{
  "n_layer": 11,
  "d_model": 192,
  "n_experts": 32,
  "experts_per_token": 2,
  "d_expert": 320,
  "d_shared_expert": 0,
  "activation": "squared_leaky_relu",
  "moe_layers": [0, 1, 2, 3, 4, 5, 6, 7, 8, 9, 10],
  "router_score": "softmax",
  "normalize_top_k": true,
  "routed_scale": 1.0,
  "balance_loss": 0.0186,
  "balance_bias": false,
  "init_std_router": 0.0192,
  "lr_router": 0.00204,
  "vocab_size": 15148,
  "norm": "rmsnorm",
  "norm_eps": 1e-06,
  "tie_embeddings": false,
  "optimizer": "muon",
  "lr": 0.0128,
  "beta1": 0.9,
  "batch_tokens": 65536,
  "seq_len": 256,
  "train_tokens": 288700000,
  "steps": 4406,
  "dataset": "wikipedia_en"
}
Below are experts of layer 5 (counted from 0) of a mixture-of-experts language model. Rows are named router (the router's row for the expert), up (a neuron's input weights, with its number), down (a neuron's output weights, with its number) and show model dimensions 0-191. Each number is 500 + 40 x the weight over its row's rms, rounded and kept within 0 to 999. Numbers have three digits each.
Before each expert's rows: "mostly gets" lists some tokens that are sent to it at least half of the time; "gets" lists some tokens that make up at least twice as much of what it gets as of all text. This comes from a sample of Wikipedia text that the model never trained on. Tokens count by the router's weight.

# expert 25
mostly gets: " a", " A", "He", " =", "|---|---|---|", "|---|---|---|---|---|"
gets: " a", " he", " A", " He", " =", "A"
router:437560470454450561515483430558508570519475520427458591483476529463444504445448512437484502513481539473487444516465549488505454488643532435452549492536505550508508484391521520539509486578400475544448537535434493498515453493473532487483530469489436457471528530478479492463498453486508474535530422492474531488477557611496487484543484441480427488427481528442519537477518483495537481503545429502501460501489576522500578483501522536513516503539497434480516488506480545483554470515531513543593521470511469515440488508488491490510575498524499449467510529456551507506426466518458479516
up0:461455478477553461487509434462501482490517468478515535582531504532508484527530567482527466499503472475477496541453474530513427507558553479480534505510553609548586490489484467517533530446423520420522561498553483449518510442515490533483501495618456458465541502471471421457457510528403513549538562512491527504480412495488473469493493513416497561534522511514445496505493544481472538515508467487483490580574474527480456414453499449541482549591506516550475473421523518492564479503540542487477539508484553541508550458554515538464514576441436519508536488445487530438499497523470546449
down0:474525488513499524426486486541524478535473471497554490493419527567518516445516494511513493442517495562522540462460437497461562497495497477527499569548510475494402532491421422529475531545501479526513539424415546536499493604498500505518540425468531593467495494529550489441467487464591515519456441501460574510472474537452574579504531443550484506450533494531463524487511536517443442494553489519550578473505564527471510559544555508498484487500605525457497496542467506458573445486505451509579510530525466505477442526448469510513523470510555511496456503534548470474553470551553465521
up1:522405511457502489425540503558574550543517534556507549504526461437493490524515545489499578484545561510537496526528429526527467492467544509468494544457476554528479436424481511524608512486477540545518524568463548478532457548483522437520528473418547498450506500566473464521495489487500507498481528528530511520487506492569483496498430520397500538498506452522506482473463462519533499474420544471539500480546512513472533521495483506562535440419458495503472471527504518441497582562522517536472477432481461514469468468511462368579478550541439453512489489458501517455528457561560562567
down1:590456530519532490465476496493445546458409551506484553499467490441503459566492491535497538491510528500556505445552481468494472475515446567488553477502518497541529469497558480490507469573466507581483507509483436532522462550485449505453443495474457554566556509554505548523490450470465511472476531541508540514520459417500582439519483587574432507473498444392562549510431559554488476513522508522493580478459462431464476518468453519469445472483507548547468569545482459492469495526470548502558500438437474459467499481513483485464477491496563492467485487436436524438480400500478496515
up2:483506435492468528524445492512407503529510538524449568566471455581445505520490558522582510526431542516546563493452513476497547547500568435477500501563480500533494528553468505464523526475528537482535528492527427462473534493501521535477551498521465539480569463597496557453585550508515606521512510505569478547484473511455492457522597536509408491520477545498550565450439455514502532514456481435518537488515507486506482543494547457515461520510491479545518455491443514538561516443489559550552439491469411455478494558457486556506504476481434457546524529575489485487477542487455501536
down2:505498494494444509476495453480603539568500542553522532460446479536482531601476450513528456500568515472511442438522539531504509599562460528483482479487551509545572508418520503491502508583493479503554452499428556495502521478487495492461487555561520460525517539490514486474461575496517455467580497493435499500439552513484520470497485458481477493471488509495460489537495573484477457555564509516554469492556534499484507525483491504426513421511451513376576525496532419427536468480451492498528423509448410495474493496499455500546500522444478534493516521532507526456441480586458492581
up3:482509439513486499494553452453497577528554467544556514520536434491529550503417526444464575471481540528594534537476532546552476418483538480470518451459499547520490471455483482541486519508487517518477511482529551473558565531531489552484502565541459480435519508494513483448434535510522480357521565469507546542556447505501495483458500546504500509500445488461490547451446508499508557449539402542444442500504527520558489510538479543509528509498464515499523483477483423455509466420520527454508445481450536463581449466473519393508530534461557526563560472514510536493501473463529445547
down3:578489457511452454461526497535480464471450468418469417533445532494439464445498525503486548499487478440473487484492495479526512538584541478478564536564552491460470412557539503455481505528496505501462501536510467567519434550436508483462455454516504505530508522476497470531473578558495483525524429488487526411522456536488578512526458479545472555504552491555524482506545557529538494540452570507510547498544527468467534505517469482478530494517422511445509488455412504486519570597512456541394536480461446491452542503421556531520506476467506492431515427518496518580472443505487449509
up4:594491479560480511498522511382566502508499577520543565468540579530475525544569456425465458471492541562513538559492452420545563540492508530553580598535481495527533526546493506488584494497509446438468497529551442472497509470481480498481479454489524483546508462481513542513512458545488465553493453493451496606526513455568471465538483501509485521466518474498514517486594489457492498509525481493534530490524517543444483464424508496512468494469492526491461475494414501525547464519493417506432462510521447477536555546464541573424485466540501499583455462470523488453460456549491530476
down4:506512484471521493484555461574525492484488531500467414536502456518576525532479535505534517501525490441510565520490520552474480466515502477551480488523481454479539470405632523472576484495495482512493545514434523504557416494499447458507530491502460612490493536522531523435448450431475430554549577446457505434497477497455434478475516534412476500502545562440459490447484477565448401480548517516425450525521535488502480500496515527503483500576480434512518484542472476554514524512548485499536471533489479541469502482485624543468517454510493462494540497489561456560536517481537454497
up5:492462537506516453474547532530493515474500504511457447454523477518583497524466511506517536483495428476449465506494508452528517501559519465525448423428548467510499405506551610466473449493466489527549494500437545518474545520522477447545557501375578472470440515503474515558526470501482487551478518449486512500524498464581473569527468515451426475464452555519542526490531495482539512447431466521580448514526594572562492492516482471480537465502439490471523525500604533545481517553484484549484524523559530456461499480515469558578469485461421406527468517466507501468506496445505504490
down5:471536447516437505546520434475529513515497499494523475497449513460469530537525424542537423495422529532548523524521533503558441462440529460534533540533453523542490613510507514446525485549513502459519543547576533525504471539506451512505415405506437523494485485549463460529484521463477464480467522502433538438492539527504461511428551519492506576389498487506510530514508502525396549518500570531503525461487439415498483540466490529526500617571528551526447498500493460500555470545465467540447491470498493531526585476544474532452480505533542472491473461515574496529480465487532479573
up6:503439390469503488506562457594523513455539443595494540564436485569486479507485445558518468533428520527492529438541485492467414479502510456467485528500525513438482506503487505473455538535508424568504555471568482570465535502477461482458553544470468482476561493471517459512483474549495487550562454498513459479538498508434433535536519463442517483533540524491486517475477535389481467482551531466504404451512459442459520496536505472521441416509469450504485549411534447512502462496461450484478537522539519492487478499501490559516464477572471504481529529562527534531457458528413471527
down6:455492526563535450490461513504458439477420540464445474452637522521544435453444445440504524527558475421515475594537530546510545532467495470437517465516514537513548547492559504456519526480407532468433493555555534434557475483539489460531551529538499559475485488521538543467488497487506538453538512581474537502505440506516492478563497558542473478481486489518497456508508615514543520487445412513560561502500482480491391530537485514507504554529501459522507489471461536384472515456527500459527512507486526509488483485490477513465503519444504466556495465515472443510513551445548497505
up7:520463497471498476517611546585458535569442502517509553496507559564505460528514509500513524460459505485489493427493510480520499441452492475416512471530487439548474520498523464488527556520554473491519563497547425563603435507468529499464488481499503514594547536451501594488491503509475533493600470507512567528470470524480458513519486453518498473471483503493472571470506497514509514549515547575471439484487507548520503448499536516505585516504541506480521458444438570398488542439479488426528507518481547526412502479554479506528488497621469491476499482437533510527513472465545494411
down7:429549518472564496544580517472516524465554512501548436545487506515565493407554523511522503572532464535521506470449557529416503532566458482535510534441507548475602469482478510448468469549447509429426486527532512469537535485549455494504526510526567504475515446510537435525502468545568475492505487501475480524530491496565546520543520556488460448539503499500535414481462531478496501432483551497525513569481465405453461517519424455505554485490451465462485493545540562530477429467491524530490565557509510441520426492425519414505456498423519514541471517499501472487434500473494551539
up8:519584458564511581452481462431442457448480498468491548531578424572513469560518535508483442481441440471525488497541471489518512457419509545490508447539527465495462516566494527472580431546487432550493493485417539438510505496486443488481564539514467504538505535476503524501527495540552450452529516554500460470557430480507474516494549438514446462484472533473535556480597504485493447458476530451527521546527560471558512532569466569440550487459565498541468536491467488492554484509551491458492537467504496526509607481504503484527417497477472454535515563500527475484576510458498544505
down8:510508584531544540430512511481480515501472505580490451452387488590438451516500527552596562490506486420463543560526464484491462504414518479508492455522473570533510545535482474514526513464516479512534521462562510474512511524560458581578531434481495515498464451561519520527477588518515547527437598534472469545482508506486513524463517491479564479456432422520446528453504557550515480504525532480479447517469489467460449546487566463467452455552457565493480465551482475562443516497532557505445504519547458520516510511565486499514526513521450512507499471536436530472512552488534557451
up9:536501461511512511541470458431458489461490422525455556529495509494465449590528507482555510519433500490528528562468432446502533534405502431463590476503500524553419503491543496436476463528582521538527441505480540501459500435530498509457465458475572507544468503491438599488460513529528512497527538502478504488484529522506546516507500469493399469504483487443506498576470545519422540512545486514557466453524495390496477530473470419493515480506426507503512475516499441588529485485526550530458504563420470486534515463614496500574506423539504504477470520502499518475488519531547501547
down9:547514530531548487473521512541547515534519531526518482475490479582554487480492426548503494466503491515506466481494496567468508514441547566482465485456538499551530477521493485394463559516466478545494497468502509460553575538556477551581497526540461459463588476535434517466505504505528542531467477448525486490467500621438473483485526476475516500525481477521496507476490526549480483587515509516506510543532522479547472493555508581482473508421596608477504608555485495475534526454513455494474495497584489533504469513547539463542522533542566456512487427416521575426471494432539441491
up10:432567524506452473477512473538393502507526546510429474480567582552498566448481508427528456558447526486524454528519543511488448504508528537580506510485468497452511518497479555539518537463513473547506487552466479542517546497513528486553498516449554474561490477578570532457541417515516468527455496552503472519558489479497532461490549524532438522541463528480514531548603534494535542455480451530542491504497485523489538478520532426503503546489532494542579530447558533545574553481496490559517485514490521393538508517471533558398539510446474539546473510462596525439471518519478461463
down10:487500569425516514495388507451537578522508540448495555410487417416476494574514472446539500443552451476483519493445490448530539444483479489482570501504524509541511516475583436471458459500521483451471562528499519470488475532449527508510527475547495477430474426432509458554477505450537516441503509506504523536435570574568542444448491479510547545429518477501511468431458513503464529494478445482451474456485461475571466506522469478470435453551484543538483589509468505519485509489496524462488488503549503526518525517478505421578439505492586451466488521520501552507519533526465442530
up11:494445495527488507447507513476466469524548516481464520541464534566519526519544462447518515446527470507541490465462582514570496469555470494558501453530505483535458451498499488500540519457487417548556438489461519428508472492571498476474608468446497486523535502467485419501519470466573568508490535520516509516481476464519418539575516504488568523500500570512447408477500538504541565561550486465467493508405527423442513488489468566525457480547496485526465489476531473511554492618503526494523490580516491496539483603502475507546589492471444542478448518451449594504490502470482503524
down11:465484464529539534523475478454481470509504535541505494613539500472528518551539560484505481533508517468532512535521528557466425548478511516439522566482454505554440512494477524482471490470436541553498550506419467480483407490459519471512594484485500423615520531388483521453577488489444430467488488471513531486521417478562582580489494469477492469483584504480544435487530496507530505530537461533550484455529501484508470474558535517488498486515494487550467497514542578541438450466474480551503490518527468513415492475498538618498487522547477487462473487513471570521461501574490495447
up12:505461532530508530453486473505487472493464517516404530464561437522523510441473557486460515535457481468501496532439475472429532470476457589494553502548527465444471478454558519488512541416488537442521488505563519488480500497555496520441545478478575495560565556476562512478544519485570486442507418453498516559495528484527460526426502529489502509495488498487497436586490501496478489529435469485468557533461512504455542514540498562457510576494513455444463420480484478503587462477469466546513469565530505487508467482490496565353435483576479528500462490490477558449434438475535540497
down12:514432504466507565509466541545521529439469542480488463536502538558509528511481492551482473519538522480481602476408518490479488478534452463507577436443462424470433521435399498449532587500548505503488477484514542440499477460412457439488487496523486446547526447483421495553435515477443547463501445469480436431446509550482461538466494520501488528466496554523512570499531495485550464474476561599506495501531511520538532481502461548550483466506545575516481546514478487482499485544558480443542520493481490524491451457479519497535491493602568439506564504541450445488545471431497520522
up13:540527512530510403505587464528499533581544551517381474473493527498577503490573533561507553431539497548488576527550529537554461483531539515578538479524499514457507544526553488542480577495554496536441506481459502433486556512531536550438498516500451539513461535474507500549470514524559461468532497513448548577477481566448509542457509443500520458502506484520504559481463545451473485541620463498526481514538498505476524515479469461474514505459542516507464481514518515554591457466508480491494478552525474512451523535532571416495510456493511579445502499437459560459481530517457543435
down13:493451526525541531454483543530461442527475396489551510514518456468486468487460476440594440542507504443553509458493494446436471494507506457568510465486445555449454513463520526473542465529515507455483462444532521505466449482460467480577453467522528433531480508510572539529474480539542406517483522530518492504482450462512574469495414487469507507557501549471501527553486490498453536552447416419493471558412466416500505490505503516530441438525559509465462536491502477489505529474547492470522523455471596527561513545502488478441443501542504399554557475503467508533492570540462547519
up14:485525498556448435489531496455500449491471501515547477441494534501424507535501497505517560454499518445501428514489411558456424472458572437497547488490477521477505485560410444531467483496516452525437488425535502503507501517554479452528551530493513507482512432511561492513518450524525449457461454487538563470536505480508549473466522464450550485477495473466516440458474422583467519481476410511477478438538502488489483491542496515521448522444541443548560569525578549591538415523448545525485484423527410491477467510526555487539528523558468492502569484521567475482520449486450454512
down14:523462455467513452454487479547528464522531488546519524544498473531487499535431583434483517555483486509465536539461457474525497565493518531563545489524564562537468525410571485471555573471453518517489569448501447475481466461507520569544499458522517514506442471467533515530586454443463516552512465514431527479507516497523432580534406516490449582505557520480561522502483484517546557526508511476462489520500519505494519506491494471490543439456461589569482478490495466444524437535493496547442514525485607464469558520453398491545456517464470509511416498409491531479489518485552519474
up15:496497491451527502557502488546468518583591502547520537470516525461482555524437437534471468435515550584460497472522525461484479544472537474555525535460490448507562466507493541569584456468490485465491462530452580483479421520537470465506573517518467491466501497497500413534489583475446462519480493530519490502477482479488564536484530451516511439443582473516569538482533461458436516503496582566459430420429540508417507530515518504534507489457515469548505478501510499503512523549551407451464531430513543543492508511516503490431520468597483488464496535484456492534528467592540510520
down15:528538518426515451470591420531541475486503568479542506468552503477522507491507458563540519526454522502577561532570568560435605495507489505459451494533491476530467491552459583441484531581504512483480520490485476476513610505475570441473556500493523484516551491479507549532552538486495486481504549543483558466543498450512473491514510492528508401559494476511525514526409497500539441541440435481508450535500523490564485475538489535598461502514448471553501509497548493490430501421479501526520507549510423540505574502498469479553568495432566511440493485512470484482512428487516510483
up16:467435528484547485512479487497525453513520492454447435487484523475488476496516476497495429504463445495575538483499530530568523462571475498546416499549517455524515503457460490562473532485513478547479508464401524484544510539540523574433452540399567506547556430499495554521519509526497509452518488552495490476496450531520498383521502476504444512456526521506412537519487506454560565545446527549475502472555527488500465455440440529466484509506508555596537533452584501510425424487495439533502462561452486479457506546533492472503494545485502471463506565439527518493475418410469475499
down16:447520437492470556517421422474485484514472555414504546544499498524504544387551444472535507486514542526472507513475496517452444474526514560452508447495508494508550514522553568490455488525519547510432550531492495528492571547456491443452454556404418494477526518462467431477523464448518533539487512453518494546445540513517517523481523434465532485475438530480496450466503506532585443496489431410444587474506558518489519478523497513486507537533503451444551515449467544507435533511465477513495442493496486542474464489478498466488516456437552483536484531473420573562469507516520519388
up17:528557452546481472449459504514476462450514448520459494432483476460469473555502532486499414432484559506536421490531495519437508491519495451463492431485506511526530541512469527577442483495494486496488527443596556531510536528463461647517528505477425485530532541552473465502462466532506499547498421458506471531464498486466576469467522455513449502477565517438443484461511460554470491476491473579540459517465434477516531489492501481510449457476549543517562465456442505585433451454547476538508485429488485480479514509563540599485427494534440438513451506567491514534522490509491489531
down17:447451519583527422590505483538540522495561418480514536516550472599534434514478465484512511502507508517499559501489450453523488522494510539570560524484491484492437476516553448531551572558436428511531550482432510445546489518539553468529538498510538493503474425520518480510540589425482507531506537495518503517486517502525499538542498544463592520597471527558511465492525515457469522475432531475498507508524519540560465480472477501520526482534512490494448538490415450491524530501552506526486544473466529531513493495473429377472522453510493515498437464585448530484577533493544576558
up18:493449505516601462515512483566479431561519511444618517500472404558570463457469455466562483453508513566481471540492521504493445489535542430537472497450464506469536478506469507436469482489489503518482417494480470447600527546491441468504480454503510509549475557528527472573515510523494452492498433521483520555554472475514483467486524517464427588507434444493499464540491571535482454436563459487540562487528492480547466515540497527474571528508493536520567467550466495493512523457465492534518482446509536455450519494508482474512509508535445456544562511491546505585588508511484576433
down18:523543488581517550510502494446490518438520554494508497500491566422429483481492487567482585454457467538506440504461479546503493519509499493496437478532514457526448543537509509524506517579447535543475514510494503451433533494522495542531515463444520470463434503535517475533458490495507477475464525471590495508515526473457524515523481447504474520411536520513516451453429506510539562525414485568498520521489522509544547430440485520498570558377544487478551508422514482453461494466506531471505468525490464545524484469452419527518513464559394601485487394465534522535440457531492468454
up19:544532500557483515516529378408407508439552495523456484574461493559431534541456450482509533463537477432446447535476540503514454513462453496584530545459489440507522457501504476500492438487546512481460527500485460541511496540499536458510533476546483478443447415464411490552505457531522452499507517487462416506527536566483542519589504573496513434479426467456494504499463499536372513518462521435503473489510529504488529564428463495452453480496513443487528523493571432495481476557511503514582490514504523509514534493467498490552466506474520486507521488520430500483554513431467472529
down19:548451439486525510487536479496493452442462528554485477414551506502520497500521544466458552517579527524433481573548500550501536520459523504574499489477483482504446510489541504531493477468499522494486520449491552481589593417535428496483514403501533506580478457492539486498499541566474541517438551535496466487495555491493433499472481493506516616540534460488504467430525485465510523569615493496512567533531411503530520511520512436526460493508490510534465525405487472481524462464532493595483507423600485548500494476488482468437471501426454543491500523495531494555511472512547529466
up20:477522497471554503492412547568463479576465469466493524549533519550472495443540417433513537520522497460531511485471478548459583493506509488500522470531517495503510543481449419500412433512495441529446576581519464507523483572553574506422470467503528489480512447544536533514536508481484520521520523540595519421496477526472481585500561474512458515524516465498444484419420553457435490524480485566503487452391472463470491499461495508493497501601534464498546523448484418490567480505502542458446509492559529451486486460552458462533455522560452472477505537503500466542514499507485523498
down20:465529486487463533515472523464532444502540537472535492428480523529433478571463497549487508506543509498502449451417514498566473494503424486467502524523470461488505474513528492539563515457468501529593530434509453434483480495509463566544531559437489532460502430510471486577488418481540491484554500506476510539492592596493514466439490502451520538539492521539549505494448483482545532544540475462472491496487527484536527509545515476535543544511537485509571502518489519474461536510489557582501612661561468493512498554450629512496522443448489474513464466506460537490521539466536492504
up21:442582405596459503592470462442579458526513437560548499473492495550491521538490445484554587503497508507522482521540534505529542471503389568434461528464539453450494544411500496486509536507514493515530482445448462515550506532547526591482488528539496579456494550494486507542491471507567485443500542488521482525475495463507523506543549535519507552507527500542423472506470601532533597479503496511580454492476494542510533511523556544491482449528513528541464495491499432546536486511519457495508509496516474436513573525497495525565444455489469576532524462491574527493490458495450503539
down21:593415550450507528394439480522449540499539504414517510480518535449485511482471524512523442505557488469497483432500478437452455520593560410492527514492512548489489519490523521502484487537442532498418543551500547458525461497542508500486508464479524452507498518467472452500525586470482552569526450528581474513479540617568529526567505500525441461533459485474523534477480482511505530517452467512505525464526499516530487559601481510495596512474461466497548522471495512535525498451481528533532536556477540602456529490466466495471552466523516467535521454556495575462472576491558508498
up22:473428468502521491520447535515464547496504462517537569566524553512521568414478405528505480529507435429522507515429451452551542460509519462557503528502490572479528444541482496459514481441515470526497394476516497514498439518440526468497506513485495504435491534515518502518431609504549506544460512507480575454472463526497419502525492516489474438504507498494542488413527402490561500474499514469539554535507499496539507516501459466507437553603518475474519528501444454494595520498512433532529533532585460524495586490498490462524580513559493507451508480454447536513486422518523504464
down22:496498510541415516447459601579487455489536535430457461503539480526405492502413511469529485533460528489514447479420440524467465457577578543531500513431530543536506472422528486495457514469506501505488437487500459483498496512503551492489466530527501528548515490556535539605547429509503564504492547542514542503470523478463530501534493516459470482462501467470527520551453494529471508491555561524550439490515444487487508544496539517530487426498462464529442488533551550524444452506525490505401429492552482551549484469532522453468398530469487575466577548462418489523543499519485534512
up23:525517491473481456482514595492538522473500480503551457479478466413491594548402460476456513451427487512506509446547472500539492527547494503440565514552506521542537534438449437567468507511491416538519452443536512397587518517517536480483530494476527495487561551548508477537623496469570487511492500484499499475520507476485510507484505561449444518551449497502478462510494444485440563459518442393512531497515464414523533517518515516480548478480525527498537549537480423514521465514531561442489493493486511496524508444402491509531539522470541469510519482522487472490446490508492540626
down23:517495524444534495519547498518447544450530470456456463499505556504443496502567573536527543494498460518594510435429458507560466470506476579475503555531499506504478562438456528526564561529496558532496500478462494582466482511470516522481570512522489496499531482562574535487437474541530514486493520566478572551472415527443519504562511487544433523509512444563464526501489552470538531493460495529560393448519534555489485524501491534552515478517484469590507555550433512488515519517572499551472481567491416510507530489524539430501575501576500542473410465476491527539489512474464530538
up24:504515478522556511540478534501491519585512496464529502521508473512543539537514485583504537486444565506448498488455454454408497460523505534500499532505524474531457573546541531508511514434442463509603523484486504511549599479380455491488528434506516534486480476510525515465501537498496510486539486580482481456504513416479517493450564429479523530497471487491531484513491484476455460505519492533466478540429519533502532513455521485497503504490511500422430483488352495477592494590516563524542537517494594551467458469529550455465545521488508455513462524441587528469455570518519548565
down24:519480482491534524515460449571485538515469559540448502555527511549463474435420517440476492521484490531469462560444488468510446526489473501464462532542565496494559498471530495478469576482514464497517499517493445455515449493589491482544556560396495532532514493499502551502483436471522459555495538430445520519537510544516465467532392464422504470502513505503528536415542497587530466459469526509468568563499459562542442520515462487560467494563489447445443508500527570412498550503523534450497423439480555453426509478475432520570522499499491466548484438483494531448514476488479507460
up25:539536459527542444502548521513499505474592484464450465512518442471600513425510461399535524423545500472482404444534438559515504541496557518503502533430493504388489515516497570479419549435497516451501542542510554493495510503498501411461550511506438517494528419529465481477499488442493564481477462554552525526534478497518412517538520533429526420501539475534463511560522476470478543485523519560515516448508497474488556514509526569436489529519535463473452513518508471548557543446470507489550477512478534473475510449568515508463513549524501473536560527474487522520476572481558477439
down25:508560499473523533548489466464471510494552482510512535529425454472508510511551552496491497469488515499524489474561522514521573549503553490385535459396522482466546490516588491507552457451476542440511472473587453565524450489494518483550480591451536473503453534512489482573481487572480506494461505522511523442460462474521587458508467465451491500607492535555441501529463539521503431558453525494450435454450537533516497510491508462570510491573461502545555560466477515459491488495476580586510448411447471508555435501435466513521534442478497459510496525437479481528517493486476498489
up26:438450421531427517464510456467510427556493519457418522501536474533544503504467516553433395477502497407478478469473479527504431551453456506488492561506467472503478518538521506466519431547477503489518488485476555397546583480455518501543495478466517532490468457536477469493480449471470497405498534507491508441502502454505553530529571483490450457575461451451517514514461495533457463519512464419497509548504540478534495493482520510443522415438534437452483470496496458508410529527512492469504482472517507514441515484464414560550501454492500486561443496457429485561541533438491595525
down26:500472498553482493404498476470521458494466472494447530577511468483470397535463568488505446527529414443503501594454469503488461439493438506548553521510433514418456435525513547478504456513460427476511508483529455510546583516527513481437525534457516498567458477504506544490433522528445478508516593473497397457505489532525471553504501538503524505495442529448497516422539548472420488463516535458513474530502586506539499509464574444503383477503512507490537509470503475465420488517545526446492464446460501450468483533539525494486508510502449452533465420498465477508445477509536517467
up27:541482449514522497468449500525508476571581524485513491467509543468477519397426550456481450408542535537416491425510497457492537455535488444530485571409510525531505506577510492460447468479502453450472522541520505497537511590419450522459505567516466451553479484514587533489498464513503459513518538485523514418503520487490460485514540553476512486526538469524465506456494445537526473471464496543473518399492559527542483454489439495523511459437519532486557517474482518501478457494466467572503524461487497473441534472507554523503413494513510524483492489531422579493509371550465562529
down27:527509525551474550419505506481487423468532554502488563482531486495455452526536522563552531587503448451422492503476468504498469559484416579451467501547512518517404483466525580453482518465492535479508538474493434502493455528437543446511515474501618467475446486493461515467475491498558484518456437503473465565543473531519581510458487479524585488430455493445555503560511513533436489499506522483470575601519451477494528539506501550501495453455486501542517494511484490420462562545515469551452475438447422497506509557531480513469476521441517469460550454493504470460501516441524545526
up28:490515491429489500454586523439447490501461537506497458560494589568470504510546548511483515471465412511534455510518542544442393559474487458504540499467485551518526524574514463420573466512507465551447575431460506491551493529507434489508516422532519488496497493471521514455494464492471504553482567506404524476480567451484472504478479587478484541506546555460436499498554454501492491452472469571477486525492456462451486513454485543492498549546557538527498456438475442467534494511523511528531477493581497534446539575513497562486466472458467468478535531422537490618505497500512510525
down28:514496445517490479487561494465518543442505431513516534498472465550534417486405580486513503463518610494466516615523570473503597569522492493563405545503500538486605511503548473489416514541501434472480481494501490534488511480503507500515489457526439454484503480491491495529428455467502496446424501491453545507507482518453460514495518495543454480445486488489544441529519532518528495532513537574531505429557517540471432542499437523451534448506430513553508560534538511543499478472466479560486485512450497495513468519545472558510503528490531507516559488467486504413488539414559584538
up29:510514485406560544436525446457488464479534484479496453418453518528487549515463478532504523487475515491471465530482564475548443474533528512542458526468500522505506498454467478449563495475528467587486422479483537512522445467584471551510455496536473507475483515529496422474605458532553463435493596530547531445527433524535509547448536505546510549431458475473460469486526453389449506477518466521525475540501454454463506505532431495547497471501589485466528448491528466511524501465529434493518552447534496451526470556469535490453431527459515477423551494518484437570451452472532524456
down29:431466455495510451507523421526548500514522493512463534548531498502539392453497566512548517531516485468493551497550536485527499496508538524442597490482479494564564535499570466443480496397489522527496534512487570529482501460471496452499481540462510541482469490542557532474493488546453499574520400520487520479447524483481547514556488493487477448453591551537540517517585456483374556531524524480528525573546555588490504523514514607531470548471464474484500526492452508470516587480489524457467517525539479472508469510486469545537570513445540476570537531540519486511501545531429486500
up30:455516568554494520490477464455462530491521530453457500554497492568452531561532521448446485434479477499508514533490456544569477462481476493593493507432501535474466478496488536540495454453425465457489425478482563484504534514516523510496555428465495533511490451393548517540508542524510516420518385540547460511519444587516463430497472514498492479472542519549481446474546528489549499440496558479436496504526515439512520491467478489496488493591487460502506474479484521424508505566509471555554546492553525436446526557571515498460512545528518433514479404534568527511553581494519450480
down30:499502465513581551508464478502459577533500545525567500526405572483477538473513548485596479495503554564469438490486525483481488487520498538503495401514592436549522485527494495475502496556484469498433550450480465577486559557514390522533461546497526435514417491523556518480532561506499542526457445523478502537508493456526481504415417479490535484565488473490466536529518504519522514512482428496486467443464553518528497499528439503468448445501458480533549505562543480551446494502463448545499560444513499528477479535475448491486481455576532433511491390483510484470488421529519529476
up31:454517423494453459497461551471479462461495581488496470518454530472456528481490460537470486549470507484540572546472489476575556484514482541526524562548511561501485588578483504553481525514430457511514435480516475521491517485584492551510539477530427520459481419437522480524561574506468469494491498524500459486455467534525511380506475465504500499516518521538520516548496446494511539523472391565468542550546566533491429521487560494521547499504442560446458468523447550501517500498492467513519501439531548465508564454495487481498455485386605552520441526512492486510479507430546452512
down31:524530513539497511545475477434443502528496495520448467503499484473524571544458476476506543577510493556462423507507468575433474542535485395518493527528438501486468472483505573537536498492593497531463542537483566533487534546427468531488478522498468504541445488526498489536538434485491422491454499520582462503479510551486571550531514487431479601519517603503555516491526480421529436455496549466534481487498494502509479416534497516458523524518517433538509502468495512518583524540471488506542442533500539482503546506457514564532466554560376524472556504402448513479488508504487485448
up32:524448556562503591514544499468505504490441440474516510543518480521569515484551553491534508463495522513583476484525514480501524434480517473473500446538446478523509454427455571493489485484493480442460482440588544544539504473457468419528534528451489510439484511477610457573506506512548530487500504519511485547475482598478489526471519489484479549556523532590506529470580519512485480535580466481546547456477506436465487527515468476586553533505534508505501498535542466509476473536482562483545439480489522428485520518518530549470606519478554465462557530475467525583522559596554538503
down32:504448511480516506493525471521484510468518553509540445497556516495595474417528498512472482447475494533542454453464530453526445511527528516543413446451527449601494504476443556501487567542492532533468478468484480510444494516509533438492448516538569503425442576489433473456467492471470511512449451530515562461493545502547525546569494461554491485492531518528482518474452435580473486518543434526452493510524542478492526458542542504486504438499532510456557483461451486531514505498509526394485405481535472546455441455498482385533560453483502519472527487482592515566504465444463490432
up33:484483528490495516506398503529455510448470484498486481484517456464481452518479462488514480550455579513461542521440504499489509519475486502486470436512403494508558510447520514444477403483523481496471555497579487492514478520508527481516501429566479465464548528568517488546523461535572427569531509545531432570521489453607537539558520485486543447448490433468467497523442569522501542544478469470522490497548491521487467527499505445425543467523420477462481503475497523443461581443532488465435447523578484514554549438423495485476492537522514504478475500545383549447488559509487470473
down33:529561472440502533486565517458470499495465507499443545493558567512529484502482516492444495443539505493550547457544550498470576508488508510505420477491446551533465468508495512513489518454554474573564530517444514440554478501615460519545471490468523513586476474506507480493490539460507518503449494517481526480475505476487446513485458436531523509526491448363525502458519516467532487444531522476533562550465455534468568519456529497572384497451534583525470525480543499507536486488553410521498559480519546529445462461517518395494525483543489523534456484509452453530582417504467446476
up34:466430469490497521509541485482489481519470479468448527479466513498476498459534486517470482491517435514458526567477437566516515466542466499561467446506512548501542472503532565481500429568505492533520527529557472464460499493485371544512476573484564520475507449489517519523479469453493423503485540446576551487500547550509491489538577464506510483474496514467535515508511479431472415492476471474424529457512504591595546480503476491607500525493443469489490383483468495531496455501537508537535453552484491505482524560423516439509525572510379568508457529495489571507568522454519513543
down34:552546548467376510565514533509417489536549561510521451496505512491482429489438531477547524500522449455533447504522520495526490507551532482443454478537497542490514497541460490507508512574508545526542545519598478514516504563482560533504458513432505448466485460532514514467525509522521533483550484534489550383499527469436464517447495533581536444521525412487483555496471477543588547473474475538466462552470458499536445448446497499482439471562468495494534471495574496530544537521459470535462455530533515509476496447534441543516472501495549439457545437602531508471479484458467555432